Weights of a small mixture-of-experts language model, trained from scratch on English Wikipedia: a variant of Muon for the experts.
Below are experts of layer 5 (counted from 0) of a mixture-of-experts language model. Rows are named router (the router's row for the expert), down (a neuron's output weights, with its number) and show model dimensions 0-255. Each number is 128 + 32 x the weight over its row's rms, rounded and kept within 0 to 255. Numbers have three digits each.
Before each expert's rows: "raises" lists some tokens whose logits its average output raises strongly, later layers aside. This comes from a sample of Wikipedia text that the model never trained on.

# expert 15
raises: "ec", "able", "od"
router:096100081101066138092087148066092115099123151110135204171088094176178065169169109134138085106131180101156115133104122139114084187108130129127124125086115075174062102110171083157141126127130137134118130073140154069168139103182096086143151106167188114067109124130146102130157099129153114154098141107092113141151143157182147154126180131165143154106087167087089141133137145125099089135103100086106167156104094131090126160178094146144150152124080143161121096191172150088198146142142154106153155154123163116133149147098166094121102096066204125160095123153113154103130101164163158076125114097115111149149109096100145115126160143070095090168070170129134145157198137104096134126109133142076104139087196155158131183188176126139173130162133091124181185129106118106142069067096081
down0:139158129125106147059094065230195155146151129140099092172129154176171101092132129123178137101142176119135130143137126094157127095117075137132099145162136175174148156077124122131112150099162125088152131108158125131121122112154147121203103116142103088150181141165150115107168146172170140141107138109139148129091187121089071111171149156141135097098075089105122135140157137107068142107144081079102130145079110145108141175114138100133164109127159158127126133158169139149061178169149101040184132070115151144112111073067160085199140101115110127143171195117094114065047148111167202114113147079117085092098121090122120073170082141146078163174145080090101151148126108092124128183154119088064153108115150160139096099145096115114135161104138181110093124156161095123166125142098132
down1:111083107118166097142143207184090166111098133079120184121113143140160090128126136122081138134099153110081134103077074152098167150148067133160127127144120132074129149162136109171105178137111145104036072171128114085153104159142148113093063153155114179126142093135158118145141114066148151083160135123164154128161035107128127104064161153068133119113159122103103102125139061140178067193142096113118111169162064126117119118065084118106123088079144153171097141122165084142192168147173071156140123109124118135146183181158100193114106134130176079149129120141124125097098180068148147082083136106110158095091102164136185109168105105161172144177158138181185124135157114155090102148148147143149121145127112112118130096119176195106099129120126132201111140170146147132103128122106124

# expert 29
raises: "Scientific classification", "- Born: ", "- Born:"
router:171125166173151126118141151108103139137134111150093165131191086122129174083132131165152172133098170148153125166069165162109117098154132088126177103161103141131103092063135207094143132049070094177088103178080191121107090159097202141140116114126109068059203162083093117103093115062132088121089116150119134062136171107152139151077143161160151117124134083135099123115156148140077131091175119126179118096120116143162127120157108138204123099156152160129108070080138143130148122100135088142140135156111178085158154160154142146135158130097101057142143078081081131100106112068114058135208160103158115166134118140161058133089105103167153117155131153146105112151125122124115109083150097126108192166150105141163142160164109141094120083093091153123156175176168158118157148119140113
down2:138105080103129112157107162090111120123107172132089142151149126147145131134122112186098150169116098166089113145097122183133057176136136122146119178152127132149133072145122090147124053164124138134073096122103099131131144173108160112118067099085147121089138160086108091085143108123178108127132121116107164148100077152124158136124113106152173168154129107156157104106090177172148084192163126167157031062141135108158111132177127124096147149168139179117149129136138157083109106152152123149166141094116147110095224083132124105049124132135130144136101149161152075152142102152081066146157172084120111103151100044140110155154150138126139096121133119128145070110187173160116137155130130164150153104168052168065122166114110143142156116181183203153076065125165093200182082109168124
down3:100099128095181111114129148181158129134190202109161125153135089089167150107175117176125146123179127185088135100155138118149108152172151127131105148147124136112127084157082171143078160120073153114156131131094156117140155095091152153126118101110132090108083096187105103198115141132121124251167128059155123101079143146099072115134161190144045098120094090163095073108144133088141121108105103100169129192086114081155097127143144160130169082066117116122094142124116133109173176148108120134184152050112083079149106132109111117139145059092104160101103036181101121156130125125142106131130138149134161150161168089131120102159150119153124125096205142128097141170175166166169141192106148096139140146090167098114146187146097132123103115124137132135157154105192115122108067128103114

# expert 23
raises: "od", "og", "ind", "oll", "ond", "ield"
router:146167062084134139119150138111191096118161129103098100121134126114107083173128128087155145121078087038143080147117103119126129139059144109112065118139077124171092134142162101092154072148122105202108071109103120161126141177195045123151147101116146116162123114150104135091118064172134118130171174123130123166105141178190141156138182109168150121053201107148094138183122119117138101141119135085107139117138140188163092165140113186141126105128147107145117100085084097081152145124125092116118155130132095136094155176171090140089126159122099166143127154120124121123142158151106108102130141139181060167173155107145105188210093114115107114065123122097080175108176158114097124113082186140127142159161104149133147139194066165178159169130053133148100163153146130179096103149142136
down0:161132096093106155103130166147146150190143131182127176135120114114175117139109092113177194153119144139083139123135161089143104128136132142085132162132124112113119122123097157155116136125132133093114036070093113141084211117141159102112162127096119106141138074101178135176138100161115093125110099153148187156160119102130098122162143151106118157167083114132104069163076131137120151129119164097110123103090108200111149121165144096177136111126182172236175168108133129158169182102162117123064126101089081166102155157128156133149104076165184099085086101136130107147162106132115116127121033156104026152101054087155114110098087107111111093173156110113133092095125119127102145086162187171153140094175117074185144144126127118180138088143144115079174095095105124127083070149149141
down1:104169135113135143198145087125174143067136178123194063151147181148118118094166158128157102177084103115175103145133107124138122141134130143150119154095163129209109121092123145118133107049182090176125176098157115080134113156123152109152163074131213156113178109141114067101165147148132158149143125114082122143144125069156105069150140121131113104077166125158099112123127128180111115133125152153104098196164132131114064093172160165105096157128148122157100057098116098058177133113097097110077072138084085144116094124204165098138147134115112141088065101161109123087109131109103157148147088130115165111154089124134087149154168120153107160169197145073108126137113115152136125155171064140105059141068168081135179107116135112130111130184128077112105155125098140158136180144146059

# expert 17
raises: "ched", "eries", "cle", "ke"
router:156134113147139124118120120143155194137163151085176085135120081151140109146143171076096114113142170074178110131099148092118165178009119122116141119132106106185154170109143150128126097092080117124124115122108126122140165149156084129097080135146138144136144176156109084103090142177188108093199110155117112087088134162123143130116235155182137143080130123129118090065061163187168102169116111156107121122145185118106083135170124121107138129103120104161142099158110090107101089116125142072104113100115135140094125190175139054087133151139130084120163082081123187142206164138167088116158128192198120114185174106138089156105119092094150074095116106129070103079164146081120141105114162109114081098121106165106116138169125141177101181150121085112100141099108150109169103141147140
down0:121134092117175130185133172165120114112185126147092160217085110111151220093153136132174136148094145116103145173141124107127178134120150073173196155109132137091169064122128157160151142113054135117045162099099132114115194140161125130162138144147083139131082124095135087105107116107161108154179176104126112118091117098173104131116104103111144126111089118131090156131114136096125182149123154114096166089001079108126152130120102103119083183069137150101146092095184110083122119109167023093081111170093130137146116113132184077139197113121100130110093090077135135127143161059144128140108092119086139147104142128124118134102165119146133089118124130147121142116157128108120122136141198099162156064105127098119190098160106138090104100128179143128165159112157140150196167159106116
down1:154162123118147082158139103132175136187120139125146147163147115091128171133112083074125124090139136150075097138145101128174081090199131110100090109146137088189098160118117179142112151116168135082127129132174095120128129133086134075142111058097141170123172089090146137123074169112112158089115167129118121140185135152088154210168167122190156148122111156101104122108116159135116113104073147101124122124069176185108157151087107116173155127099168163146059142169078156081163137092183129134097159062158167108128173089098155183099063145125182084084076120165144100074182178157105129095145171136155091111088155126115114146044134147140120185135124164082070127142115170110137138152127139090111103155100053116130127148103145146117108113119108175106060114125137194105168138131148180

# expert 60
raises: "od", "ul", "amp", "ip", "ull", "oun"
router:157081045064127163060101139080139114085139170118141157185130182158110105205157112126155110126144149155134105158116146086150080091136111112104135120148111082152117130111168119129086126191099177141121118075149146086073155149141103114135135130181194133137043142140149153150074096172154126126073118132160124132144152115106115179100159066111101176136097134106079132131137125130097071102106174085139143122100132161140105177145140111158179142109107166134129161142142157171168199162164132082177144177090163128114131111100084130051080097108163134154122141182108125073138112126128153095143135091149049182111089155094148153196098150090097138203138171119114144150139149121078140102151184153125150113133102082138146151164124181089094170097118110123176174164086094112085127144139079
down0:173141126137139099141100182203132175079169134106157099115114160139136117116128122115180179130125110130116125057141133132114154124137107053190167160105121155153117101113136162167089114138132067149093148141124127128104161087175068071175090144125169106104172087212088116178139121096124094137109073104111055137164116118132094066056145155068127100096171184121106070101138136137167103189132150080162074155108093108084098109138112147107126143121177157123174150164089113144119148154155101144181191165158081176139119134239148115108132158164146155118129145169051110073131170136146122081108115112130113150142126145150167134149118122136111110108122144152201160102148126101108076128112141069125172083083146095126117110143128149169140116156149160126116198155161180109133081137089114
down1:131099134125148152077097185145120162152121087173151100051097096061151131065132090119135123170180092097147148161144132085121116110182132115193127107152109104183137144143167118133069123171158143121136133153095117084192134102110173110086127132091132121057138144114072123109218081100109106138092160069134152119146085088124110134124147160130103169180119135126123155122134095162149153091155140116114063120126119137052143188147119141145122143070112047083101176132142142096129157132090113078126095130113155131107109131113159139110115143123177140116073136148147151099162098145143121158081156152099099197082158173154138132179099161124092167093137108123169198133123150079181145163125136159165107048160075128161128131119183173149093155145162208091084173145166092111104108174162088

# expert 1
raises: "ership", "ized", "ate", "ous"
router:137123132130077094115100086065105182123115119109151122138090134063142094156143105155176105131116107146184104139175139124162129160164164091155202123087122175150153089133100142124211129118109103125153147103148142057164158150160137112131088167149136114170138082141107129129175177188085193092080125129170143182194135106079097128187081170102062126146089079136177108139167098100122128140104088097109144105104163084145175098128123125156114130127119167119086118115158171166173111128114133105103107143166111157142086082092092195083132131147167095068102089184058088127133139182089124124116124114107141170089082141093073083089113177146146184127120130174127071167125137131098137092114159099135102127107165158099121115079138157160125175139179138200149105112109109095131169196091127
down0:110131081073098135108135078100129100068153130127124090103183101148108131094157074141130159092118101152094100111157113137100124114164142126165117127146124165112152122186162155128099104112119129125140110123048175130136164053121198133110035131125165134128145125092111082150138176177100180117160123110119127176071150161146111090129115111154140142089152175100157159116117164208160100138136109109113075095133114142111189102113143090121094148163132165134104124174112111163136072136110106182076105111100196104169086125116170100216097193109155094160089184125114094152119204127111141116099117124137131140125103112131155156201165190166164137136142112149138119132178187092168107196101065142101121119113178154136110102120139149115205114152100144080078146133060128169050099116130144
down1:068147128120131136150139105149116147178154120089131094129108139158094069158160104139142076113105145099127139146144095168153121183150118097171111100162135116140120171160166150131184104113151164155151193098115129048139127109151180152089096087149113127160186128115187185088143125108128142101106167104115174108147111219141098137111179107178105125136143110155105118135123195056098170101089175101165166114118098121153107158135158160117078061123121165089154164215157136132152085150127101119189123169114134108138004133115121170091143103136144153117125104087150155119148169130134126104121167116181101160120144120089204134071098150129150121100105166167120160156137137173091125148098167098139043120094071089125091165113094135113124135073135098106120120083146091085082097060168126

# expert 27
raises: "eg", "atch", "eds"
router:196099082088091118088102140112159123123158146109077102118088136085093047164163143086159074106134067101152109112188071117103125100081135135156090083144139096180098155131093065121179112147097195172098099097106082161110161156193027115125180107087142116099124135159146163073081122178114112157163168118143097098140139150200168195178168083162080141106148146107127140145112148149130123161104106125112152176110110117122095163147148145153148132122114109118116121146156171137144123168122114102121102112113133093070148100154052087069130116104152147136153082137161132088127189145153143098164152126102075109182171097134114125179099131119084101142078137107111113134151133092128176045134173142084142146085164168128143174134127158162153141156107117109087174069107112177119133100141133
down0:113156104126170150096173064133151165108123185103118132100098049113163077159099081124106131150162213134191138100113119138148181104184126128068116155131128121108104071109149111142115133159083171123129106138180146128177161161126104082182125112144106201114040085156205100152099135108152123078127146109098165129097072075130113128118144205157110070122146120077177169161126098116158047175145158136079117094115097126078175131152153127127086103100116147191114063163109104147177133120125162153107135018080135144101092179146149145151133144129143086175171144133123158085160071108147138126139118133076080096140131139125153100099127110102092088116108132126148110066121133120155169103129115137119149132190167141123137117118160097169142088153123118139175118144139133093158150165141180
down1:198118090173122171093033176137098147127130185149102130100137117154121115113107115135168044101100084115140180151169092102095114187117133101095151126138075166103107143195150065193144112088119156153131157101207131181136135125158171189139166100102131143149121071176158145127099072158097111138119124109064142126205101128128104118056151122129117114165122091132110125140116161128188126152114105130156157104072132205126082136107154104114115079104120151157177142134093083098085145118111068123103101167179111134140118090150133109116133116136155128166097131189122148112093153143143083140185116132137168162115168112184168118135078155182159169120132146108158074069101092116116129071123149124110127081175132176127150154071075149088095154133112167095128129118106084097167108151153071

# expert 54
raises: "une", "act", " Records"
router:084171153152125122165066131177120143150111108140158151112178131065114184111119119150115106156098151146118148117119125103089203101171132188129165180141175158130092125153098149118152117116180074116119118127085109131152167191088097153091100090058081073190152153122094119108065162128121113166120127113127130081136176076096131072143119093132145131201158110162161087119136153111169114151108084097174114181163161156135099143113186168121124094118125071133132098097122099122085115107158069153061113105174084101173138134189082175115101176126053099155151113132172165117151153132126103153144090171139148082112154100183102175131097111164162113081150151145185177080175104108172117151100164115134132140172111109138144124173102063098176104063101156106139159122118138158126135146115185
down2:178136152116123137069164175122092159103090134148085073112193134109171194167079140085102123163116131185111153138190102093121110139132147122133110156156139111130169121149142154087104122045096115116099123084164169179141101146116186117132105151180104136142168121133120156084121152122093179160142120153109159117132143164134130076144082119098108135049130158112099186088188097083084102167150082110151089129130182129165102101111156132079104130131159080076169165091124090168110093183178096151095107081151111185146083186175154188138091151156098085118123119127064110127150119190112089172153152144102105117180098102150105112138156112136102131170112106098124150106124134142125108155080138181155115136094128115176158136028129147107074130158111176156068089156105172106187151156151145
down3:121110152081114171150131192120128137085133137123183155146168083159124148164142138102131183134118144133113106136192098124162090195148111131146101057144121143131128180134117098117159128115168088106154121140100060147138126151120117141142124114092042117095131097120083175146100169134151090098094160136098090118136109142177195164088126100145152135144108115135070060056097134106125176017071173109105184136065110124166138153122155143133151106161105132105103142201111138142157120094135168098122132213094110107128145149121142140131096105096070113117166128134175149111138095110083139174058133104128087134142087204110174140127168129093130187096124141109060177138106114079129115179192122135146153111114146116084151083158094133154119095146115181193099155169126191083121157159101124